config.yaml
n_layer: 12
d_model: 192
n_experts: 16
experts_per_token: 1
d_expert: 224
d_shared_expert: 0
activation: "swiglu"
moe_layers: [1, 2, 3, 4, 5, 6, 7, 8, 9, 10, 11]
router_score: "sigmoid"
normalize_top_k: false
routed_scale: 1.0
balance_loss: 0.00384
balance_bias: false
scale_expert_input: true
init_std_router: 0.0331
lr_router: 0.000424
vocab_size: 12686
norm: "rmsnorm"
norm_eps: 1e-06
tie_embeddings: false
optimizer: "muon"
lr: 0.0132
beta1: 0.95
grad_clip: 1.0
batch_tokens: 65536
seq_len: 1024
train_tokens: 381400000
steps: 5820
dataset: "wikipedia_en"
Below are experts of layer 3 (counted from 0) of a mixture-of-experts language model. Rows are named router (the router's row for the expert), gate (a neuron's input weights, with its number), up (a neuron's input weights, with its number) and show model dimensions 0-191. Each number is 128 + 32 x the weight over its row's rms, rounded and kept within 0 to 255. Numbers have three digits each.
After each expert's rows: a language model's description of what the expert responds to; "gets" lists some tokens that make up at least twice as much of what it gets as of all text. This comes from a sample of Wikipedia text that the model never trained on. Tokens count by the router's weight.

# expert 6
router:160090084134152118116140115108174155104122114145164162101177202149138136155126151109207146097102131147118163183121113150125143161145077110100137120126093117116106143127181099081052074148079177105107137106162150143189190133083165148128133121139087072112118173152149183097162136144106179178183208163095120116152127107151130133158138137104133114112114110152139152162131056133134115162066164146097136136183116158128129116154108115024123106179124116108140166105102205129151123095144098117102148115151113114158170130098175107122093127093118094140223116150212109168071110130119141124
gate2:100165088158093130101155184184123161102135115086103096079149101147120106126132184205170155151132142120096105124105097092137037110072106085109117120133088107125169147117111117092167122181130133103119139097115151110149119134123167165086088124112091099158197126121053100102154178178153117067161147126157112093106154152173180107125079116129087138093164105141172153096123156165136135140176130073123064170157053138149107138131066140110125091097160076155125115117168151170118187143092136118111124093130121161145088146134131158157156102103127096156056086128135095197190104080092114160
up2:104158139169184098088124148096194118107136145141124107187151133117125119151122218143146096181079088129140121113119141114067158102140138116160178164166093145126113090127161153130116106223153154101152129149124110107176117105124118094135136153245143132139094143136154167140114154128151093061178146098211143037103157116150145119104149120128129113162091095144132171121120153072112149054080173151189082161122161119164099099113188187161082136145122167085090143095108177143138149132192117119168119101133100148133111126108143191138126143106147127116161127132095118135103173126111071142
Numbers and statistics
gets: ".", "0", "3", "1", "6", ","

# expert 4
router:129058083064094149149134101118142120111141169144106159142111117099125139144097145135143081116104139106086127166138085124073117126098107110072088098113104167111134134149146067131158195064116131158061090194072154133145130172102111118134108086105126155102145064147143119050138134168123143072156170139143159094173115139153170153156143071119150136124071142139117154112095149123143137092097097115112138119098142184097137141075125099068096129128159121073045114102158160121131188185132127194150173141174094160167141113116142118127130148075159123111201126178175099174191096089138142076
gate2:130149141111081143123128127104059073152202117100149109095158086153144127077106088155124079144082129205141223122128151110106082140141113149143124139125105100121160141146139168166152083137172106150147131146150105118129126083137161137071111108171163081117153089090123111097085128150115152157190119159158125146113104131132063170161136118111140162140073161162192158122153081096120118102124119136152142141125057107143181136137185170110149054102131109034216091149090100107119105143122109107109096150054150097081170158153135086095091156141144148107155142132126138101120117180074182151
up2:168120146128118133118102123074162164058111103098097134180093118092125086121149125064119110121094117097152092147148118140127141089138164126206166149121138120124130169143092078134112156109133126075089131152143167147157082147098123083200086130089097140129122203143165155114192156089132118141076115124094130110152108120081124113143092128165136121100201153082123122108112141142156171120116093102140173091186154103060075139132132106142148187210125122197105153050156135151143136133096129142192136087187135144189054111146130200143097148096139096090114094117124119171157108124126061118
Prepositions after verbs
gets: " of", " to", " in", " of the", " for", " in the"

# expert 11
router:119142119080194112088065158148180134135126139145154140128114095075107154152089157183133099136118197121119151106175056114112092134148144136163090090070134178160111130175099110131095099112094128207118144200104181148135094136093112089085124134095097157114153085145118162116101087137124069143127167178134129109127082094140130147195184131128141157142110159114127126173105133142133169152143099098096109174127125123076191130136123156113100123086126124158139159188155181141216161082119126142135127152128097192102112061107192080155073175106128089119139161139183101175179105110130121117
gate2:164056122140058156148146140157113162080131089113149031126108147111129108106118105177096120160054092150089106132124178172109132127133174142106104135111169154071073107125081096120191126188120110100063084116140074103171117206092113133115142157084107053088157082131136095132147076177120192100124108140092174122129116128131097155084133112152159085160171121150163146120100193147106128109094155109107088134136158136145143120132162100154150153144123148074130138095208120148090091214148147153138104164115125137098115153134146127164125132163168107127168102091138106083128160155113187138
up2:081095158144113108134143134112117149194189109164081162096122088160084137109171155122104118160040165149129179099066126173062115147176118130160137183142122124110130120141086180211111140174129131162092123110108117140117165122225070134183147146147095129138125107166150139122179163125111114139088130162100162131174134112125128065140119141148089119171173133123054132117139122117192132103114067106101107139058133124134125088117155088104200104168071159117173140131123164092098147081107150122172139099149068160116088147153124149140186130109100132126116150100138083169130156172117151183
Sentence ends and openers
gets: ".", " The", " that", "==", "s.", ")."

# expert 1
router:152107060128161108106129142205079187118128111101106124132116166141136111138108188154179151140135119113137152143205118161068106107134111089145067109156067154087085069099124148125124128180086111104107149106127137173187119154088104174107176118145116070128140146128154176160180126139112115151125163135125141119134098092141136123155079115110150141151096162146078114044097103178171215131129145094084127142159170139142135145115180119148113139133095151112091118101069165131175124131148169141107115060094116179121108024165068084089130177083128138135112167139153116168136087111161154110
gate2:119121072174144152119120133123118101093069130108110134202138097094131186183124157140070127181114085142126091128112116157108114130153110117097094120151115067100155096082201094139083129121087176121155129130115120135180086086126126139112145141204084098127156175122190145143151177120150080138091103142162138193168144136178154134149128073151150116159104118140138143094098059198177191100147120147161137153127099135168182162218118107127133125087072145187091133103137119147117135179123167188130094125117174158161134123166093110105099134070143098079131115140169171173129135117091092089
up2:161175163113180167235122101104101178183112110156210168120094100075057074100153193146157132091143146110077180143161154132151103151144119098133115084156065123119152138105129150138086098123127113151128103138057098132096104134132176124111118120111150203164116092149090168125135147149152182126122107141121153144164098126141096107123128119088114119167116155135078104140145151086144127150123185024141143113175115065125105186121173102117122128157154143083144129192131103063107108127132075102190156078162138094122145130112131124151180129123071149121111169158087124119086147128139154139
Number words, letter-initial fragments
gets: "2", "1", " two", " B", " one", " three"

# expert 10
router:151108131115118108153063102160154205133133157131142131144210136116121120109175102159136078158145125084084227091127118117106127176102149100052137103119157136098162110163195119131110063144120143140049083174166142111139128149140138054133142104114120128126124121105203149146166111137107131171145131182146099164140110098167224073138159091174117144163146179068114116103075158164094145148061125140057140093138169128113154112126152098129066100191129155162133127111138147102139147131150156131059143151196127137115155133164115102104155166115148141104153147186147131134122107135119152134
gate2:120099203085146126117159131098181159149105158141079158106116106111164105147139212118154166139148098108106156150170134086110104151145108114105104113128123180171116107184153123132081150172129124123194085151198121110134133136139117112102149167148082199115138209157059140074144108078108136083075133104163134054104124101139107153146120113149218169167131115187142105144169140099156155090131167166106098170118096133089125122153097102141146150085184128107131116089144203150105147163153144111188111076146118162142115087060102175137106157118196121128127136108159133190095128105125109137
up2:095131136098069136122156109104111175084160150109082148131120172176141058124106101114117159112122168100125139126140129134089079104071114066121121162122143135126135134104116108117156089100134097125126170122123143078113141136149119101199073076093172137073141137093173075138132099107111139165067138172141089224160117069142141116109102076080136193139118172137088144173126133115115144113106117116122195134117067129049135110168085128116082155157153074124131114110135094126112146065141145136087117100104154110139128144086110138180123146043170119128124171104121159101083227067176126113
Table and field separators
gets: " | ", " ", ", ", " (", "; ", "| "

# expert 15
router:080114074087202171124084127122140153118089119070142202122099101117116105113128162116119153106133163141176174102144167143078125141034105083086119065133104128142120136119145118089165128193090194108144107148141142125150102062142104155167113098101132140075113070158122170073119174095149126138120179125137132111111109083157181076122081140125109137089087127147078090113115102166149135159141099096092127154148112131088108198139128180105128150147067150175103084178167169131124166136155146120115131156146100137099167101103053141186133154115113097121137200142210142134122158150090154120
gate2:135141155095130123066127109106162092182173128170102156113154224086101101094087122071122131139127161139126175145179144074126136085162072119136129111113126129133099052125128091163192122112128147067170135132165110161058184144160120115206145158136109092109152121157094117123123119145124115147134083161092118103103126137134126143118127130142143123093177109107074199116142136128127087150104153053118106136117069137104109103102105178177159153111084181120131118159103141092151094192184149091134133125131121142126137144100157071142056153159087093086155080124084152088100095206094117192
up2:133146107144130136149097154102126154169167162064086202115166094076138119125149155085117177070156177110139161106144137126100142084145067166149122134143126066171110109139131162138167144109099199116136071090132136103098135159157176134095145150118111141071189164091070174178156137126133138129135124172185076164128135083138105184158139138196148149077135221090138070149081130137044145172114134162155156175161084126130097078164096097107166182135105163178130163156133109129145120121153173130126147113094117140131187108103139123156134149115116113079130062119142176119130140128178124115
Plural endings, music releases
gets: "s", "es", "7", "8", "5", "6"

# expert 3
router:157086095139160089125170146127109210099092145143149106150094094147160160103082093154204089117115162141129105115158153125150090068066114102123159090140158233151128124066171121098158078156087138174126100156121129144159101103110164135065104096074178137122070146132173150101147147114142084196215203127132203116071098182153126174128123133150114128149136149166079134088120175135138103152141120134125119102106139151139089124115112132123151111145155134122112098179116130152132119168068141176083148147166046142109111126116126147079103158095139121106174156154139134179131129104123083130
gate2:147132142105115111112108103133094113135104131105146064119126029137132151117119110108118170131093160174148114118130111093170108105136186136134137094112104109147180120102167114112149071103097104127141099129078076151085113090117099132087140123092161149120101088175061108096154088200150164159087138044128079166175125148107125176174161126108153171128123115131104145084134129125150125123112134100208141139143111082107123120122129176075148100157133111098176145211114128110120101173140105115170140059122101107133134155129115208129060187143127084166153110102241138162162172090143113173
up2:114203137075130096130108122162151082180091115107161099119108089125046191068184101124180087147082131186193138160098141136153113117134218215197128100096110144151107149140137182134132121140111104159101114141066136095073061112134085100110103088076156125121117090162144136127106133124159133171112129127109088161135129131133165126140169183133103149149151122138108103087108165125147128117142170125187104152120139101126155071165109169086096150207161103101142153131137170103129169143103123126168155121114091071137099162071140173131114145170125122173097127069181129152122172123163133118
Single-letter word starts
gets: " C", " c", " p", " t", " d", " b"

# expert 14
router:074128045114177150167098149116087168124103123123157101144097145082111139175114105068164100149102174103195128101193073161133124125160130131091115140104102097145111091102192104099153056144093132173116103184087129187083091132131161133122113076169121092107128174149118135065095146132132142190119151162143117101068116095112148146169121098091160131105126159112062131114094163133159112128132091125100212127180127095126101131156065106132094093136122152114059150083086114100125139121123101205162105108101117164122157092149087138141137164138132129117136174139205099139128206095103119150
gate2:146103104133086153168119124097174119135100040141139070102162038131130133128115120094102138119184157161095107143089140157159089157120135077109109183124196141177159152066101142124122135137099114116157094163109164109169167062140177147119138091104134090143143147115112175080104117110106098168126171123132129123096124167118121164162133090068157127141124099165120143104123062166154149172141117077078159074157116131055119134156087131139069171091093130182159120118180076111059121131130090159157173080109144148147070121107144106124107134139117127128145057150130201169188093156131125088
up2:132077139135122139147107122189156139108110078135113134121123101123117142096140104117122107086166108153128151107150135124127170156153139089147073103105127161154165128004116149152118142094096130139121087129061126144097121056131142117153165089166194084083119139114145156104105163087172110129146154181150134148102163170129133120142153032195176173116132102113152157074148130137140139120134082141178098111150090104100082188132068095125083107163104087119121098087153130128116072117085100150159103108223123182140141183163152156132105089156081118185154159139082151159184155085133137091
Line breaks and list items
gets: "\n", "\n\n", "-", "|", "- M", "| "

# expert 12
router:136077120126143132126129071096074175176156156141093115112156129111089149147178175180202140070145153075156153109174147185144159119112129116126146096122104137114115130142147095101126118134143093105140077142097129120154126116170173076170188132080133090103138133159160150083124135103146061146120120186136108131086083163127163104139097138161137090145129234123130135164076109163126094175141121136136138100122148170121192146113092094152088074140094104079157085107145132086121154123125128184117132080118086157186111084102104060151132136144177140210135155078181094201085139122130153094
gate2:126130146141179101133129083102156139099133109126142137130121135128152130128161120160110129095135155101138151147137136120121193112072131171087116163130108114094145114200127107112146148164160113140157141114117156099078156098116082220118125167099105140143093050059179129145149127112130126197084111117150202083152189214165089131143165144126119187132150121124096116176135151201110136155111134107174138151068173108049154102130107109140130150095084189095128093140112086131150162121145068168122137183152158179150154043137152131155127191064095091119124103135129168113129131132051153144
up2:108172154107147148048185129126123126105166090127153136117094076116077131143140146158123112104110122062153149151128166135159168143047148181092133108139088112083120080144128105076115172112162127113198138166167141141089154107160107178144135099159123173146095101109140167159175160106137106142151129144116145100160115189129091147124100133125164124163171097124156122115161159159113118156112150109153096189056123127049105145109131114136086169124084217034127130132148136137155101111178065128132171158098189204166112102130165127127127194076116114119107113134057118097130073141143133145
Hyphens and word prefixes
gets: "-", "1", "2", "in", "er", "ap"

# expert 13
router:170098099131210135131120106122115132115149189103136172108110146095144130069169149134095104165139174090104143144169100148085114173146129063098165139071087121135123112128155145098212148093088176137069126145114228076187065100148138179115081076156118125086144107138111149115123158127102126198159182111112151147179143183101111130119110142141128183131080131073113135129153098100127141138126140108142175130121110205101124128089107114098118072115132126132067102114089168106136152131152168163165131086150110214104181058176131137152101114118131134145175186151105103141127111133142113141
gate2:178110113163145088080086127101148131144159107114145144145091069158143132142141113165152092137192141170086118137109108121202116082100143120114106104160132114089135075132130141122060167178082101109128179085076095128095185122129112139174163122171179148205103118164099066128117116128136117159092135103088140177104156126099123113096133134145185082135185141101114117116179126181103088165155103104178150120182053115130124120149115088042141129137113101130124177119092132101195181112193162097061180152104157115115143058133182137154090141127101156162127138130133140113097141107170143176
up2:184112087136176105147104192127122162120166087123133120131103150143143151128142130119084156100153140178111132161161131193163173124179139120166177111141165171157107132188130112150129143110067165168108144117088046118129097153140110173161133117190168093127035113171105089131145139106063175163061112087130156097170129139092147084186137089069147100108124152134170114112138098172163142113146133065087146100047150117159147091155170094152119088141087177151062118187099106118165095150089087105147133105137170084118128141132099146074157130116086154091102106156129166099140111141147105148
List and table separators
gets: ",", " |", ";", ", and", ")", ":"